Experts of a small language model.
Size: 9 layers, vocabulary 16384, 19.5M parameters.
Experts: 40 experts in each of 8 layers, 128 SiLU neurons an expert, 2 picks a token, a softmax router.
Training: a variant of Muon for the experts, 2976 steps.
Below are experts of layer 4 (counted from 0) of a mixture-of-experts language model. Rows are named router (the router's row for the expert) and show model dimensions 0-159. Each number is 500 + 25 x the weight over its row's rms, rounded and kept within 0 to 999. Numbers have three digits each.
Before each expert's rows: "gets" lists some tokens that make up at least twice as much of what it gets as of all text. This comes from a sample of Wikipedia text that the model never trained on. Tokens count by the router's weight.

# expert 18
gets: "the ", "in ", "The ", "In ", "of ", ": "
router:479494497499406521498502482486512542563513509544503516529513514523494502498511452466490496508499530538472519483467479503465524515523529524512537492429471530508472510525469483461496486483445478539537534491487523503499460481520451448481514479539494523520541503535473518533492487531488465473550489497487462482517498468533502522489485481503507475491499483498485533464484494517515477456524496477522506497513524541503519489502505533503502483512515497494512488515463492490506528528511524

# expert 2
gets: "\n\n", ". ", "\"", "==", "- ", "film "
router:481492484506522531534512477490466533538502511523511508482502458526496489509465525476467522527494532509514463526486491519532475501471475497497511516489469550539487554497466514518503487475534510489483526466527479491501486515488479516520532505517496509479468520443508448453504523491525468459449504493502501535479483485483504492459462491511472492482477502497486517483557493494579517517516532533516506490502527506487459510500490535508481482512541473454477522467502472497453486533515442

# expert 6
gets: "\n", "\n\n", ": ", "- ", "″", "=="
router:507490490482471498494483535491460546561481465489470533512471476511471507500496520502514429511477482487481522487478530513488469498526484511509541496478551505508512482447544464446483479500532506488520499503459494511499477499505491490450521518468533480495513524504505481488481502491471485513519463476517480527518487506471504486460504484510468467493460511461525533472530480479438473491446467488474486502484506488466484509541536527543500527515506483505497479523460481484457449503522488

# expert 0
gets: "for ", "with ", "at ", "to ", "by ", "on "
router:475524481526492507491544479495527490490495512495505474475497544526505487483525520466532447480489505499522541494500477467472540516516504510470497468490507490563509544504514502502519473518528468517527513512524497545492513486478507503451462485497480511519490538458466496454523471485456515461523508551503521511487488488478473530541493437482473495514510504483512511541484484544516500506518524498516485527496527526496465508467520526528497464515560487544476523524471497514489528477554550

# expert 10
gets: ".", "|", ",", "==", ":", ")"
router:488443457552494487481463491454490486468523442490473506502512465553475528509546476476492486532487480493516446527533522496536479495485496488444489507527473440488514508498515467485540476506492506511482483554506491487519455490493515510533492492488499514497501521459468520480514525522474533530487535471529483484477475523449486480479507510521477537526496505502474544475474488478496488522522526528504518490511487517479530522512512486548500537446513489509499495453474529520509485512478498

# expert 29
gets: "(", "st", "est", "ist", "company ", "dis"
router:548482497473495520502522522476469509491525530482555528508445476507502519525506519516481532472539483472532534457499523514499516475522468465470494539455502526512475506504506466498540490512480513492499501518529523479475490521495497505533515501558503501511497503517507497499463522538492440473471530532519484556472505491461493476535515488538513479499510495502518490494466537492524526492538481552464477504500476510536439480496499555501476503491520485512477476519486450490549527496530479

# expert 9
gets: "|", ")", "1", "0", "3", ": "
router:488487495519448545475452517556459510479497505514506543505504490492500489481490503483526462511482458473516504498476488528541500474517489538506510452475526499521468500470484460516498494531498474455506525493531483481504472512508530487472539495480533497498526495490438527499461518485431537537487534498497476527496485519511503484487491559548506511560540493447516518473520508505521516519461460517491489527506478493490512527484498476494501463512495456512545468515525501521472496521489495

# expert 38
gets: "er", "2", "20", "6", "5", "25"
router:484469501518476509469524473461507479505518525507498501507525476525520521518462528491514490526484492521485506519487470506480517495560508461503456515492492506491478469496513460529436567506480524474461483508528487486493534510496512484488507475481514559483482500478518500498500513484510490509516541502481511542490538518494489484530507507540469524524511479510524468458434499486446512513496506473515512517496526482462515550472484451491527505447502561447505509464508526506484497533553504

# expert 16
gets: "S", "v", "\" ", ") ", "2 ", "6 "
router:509487524454485497500497551448456481517543456480518530519539485491507514492533490529517487491477524531480507492557456500571493488522523476534587522503482508531488499507493496525465525461500495515449505471488502491531522484514503518523488496512475498516496494505473495466534496485503517470526470538487513530515485489541515507523539426508508531525547527513486479504504467529481505517516500476485496509475469474490506464510519514461508505513502499548511507523490470486514517491473537

# expert 32
gets: "–", "201", "200", "202", "199", "198"
router:493499497484500534493537561489508538506505468495486502539530457478486518487479559473519502517530480488483448534502495493484504480445516503511462458507521489514488485530520448509472524501476487490467490493483489492491465495526542527540457472477532531456521511497480515481535514525533574518540519482512463506475521515457484517507513509490502474471510512513527486511478521536505523506505502479519475535486503511494501502520459455532483502517503511478518489538528460477496573495479522

# expert 23
gets: "of ", "as ", "to ", "in ", "from ", "on "
router:486486465500531531504527505464512526504487527521511498498488532505456499528502473501497472469494486484474539481500489492493486509539477490512470475508475487498516584483480494509538510536495501508545459488476478470533500475479493542480506489547506476540510480544496488509486528530477481476524504471491488492517480423496559476482484477478475521502486498467474513503527489472528508494534449475477544520514544509453505540500533530488458493479524491478507520506474458507515545534515523

# expert 22
gets: "- ", "\n\n", ") ", "(", "\n  ", "i "
router:490491549484483505483474505540510470528497475506513510553509511473565476481497503499545503494510482496491457495535511487512518502495509546500512532447499515500484480494502504501513492555477528462516514467469501503494513498479488513497428480436517491480490512540516481506483477495507524484432506473524503510487552538468461478500523514525530500485496510497542509514476496526447536508507470508498467487526489476488470496494480519539548514531474457502536530528507463506468479503452504

# expert 27
gets: ", ", ") ", "\" ", "), ", "time ", "\", "
router:494537498517530516489552514497499522472493423479517493496502527488517483455509510529471534543525492533500514545533542474505472495460523498517522521501489458508527511501514487517478480509542517509480476498501456479482453475499493503461502511489483533477465472511542484446503506437490545523546482495519520519505501499479519462497470487470479500527523511494520479479469530506522497518524468492487511453517501482534514512516501536502478499500480483549453506525514467492517544452524525

# expert 30
gets: "a ", "to ", "his ", "he ", "s ", "He "
router:502527483509440475526503458532521501493486476518461514472522517474532479531509454513492477491520482508511464505482483513511459489538489491463522467527454537503560529512469498534547475486521493541464472468505512534521522487460477461543465484491500479546537513465541481500507511485544552499497543488519458479491512517500528505518493504479494501466472467472477506474493515486533534457484485518480479498507472516515494503520508488475519492512528552511521482512497528511461535517507510

# expert 26
gets: "New ", ", ", "American ", "was ", "United ", "on "
router:505447545461491478481504516551547517493543518479523442518515519486492518492434482470493504501523497530499477531525470508476518496471498551510491534513504509495483468480520498501527496498525496521505512532532487479479494497477483512530489504506484429473502458553511525533492537487497484468503535485502535485507552494525494472500469533539494525518485523508515501539516506513502500511513489506459492547500466476502464497481509528489486517528462527501510474498518527532458536536486561

# expert 34
gets: "that ", "which ", ", ", "this ", "who ", "This "
router:488507522475481476535524479481493468489503465489492459444491490503476506463526491500476519486516540476502502528483489526462498507530519454485502500500552494566512510504519510538489445492533486507473529524477540481513488481523490501480561475528487516522502506510510537538474460492492468537539515502475519502464471470497483486463538513493482504519535499481452467511528491497490546513513546495545510518523505500537522467512489499470478524493528518484481450508508501487555535473459484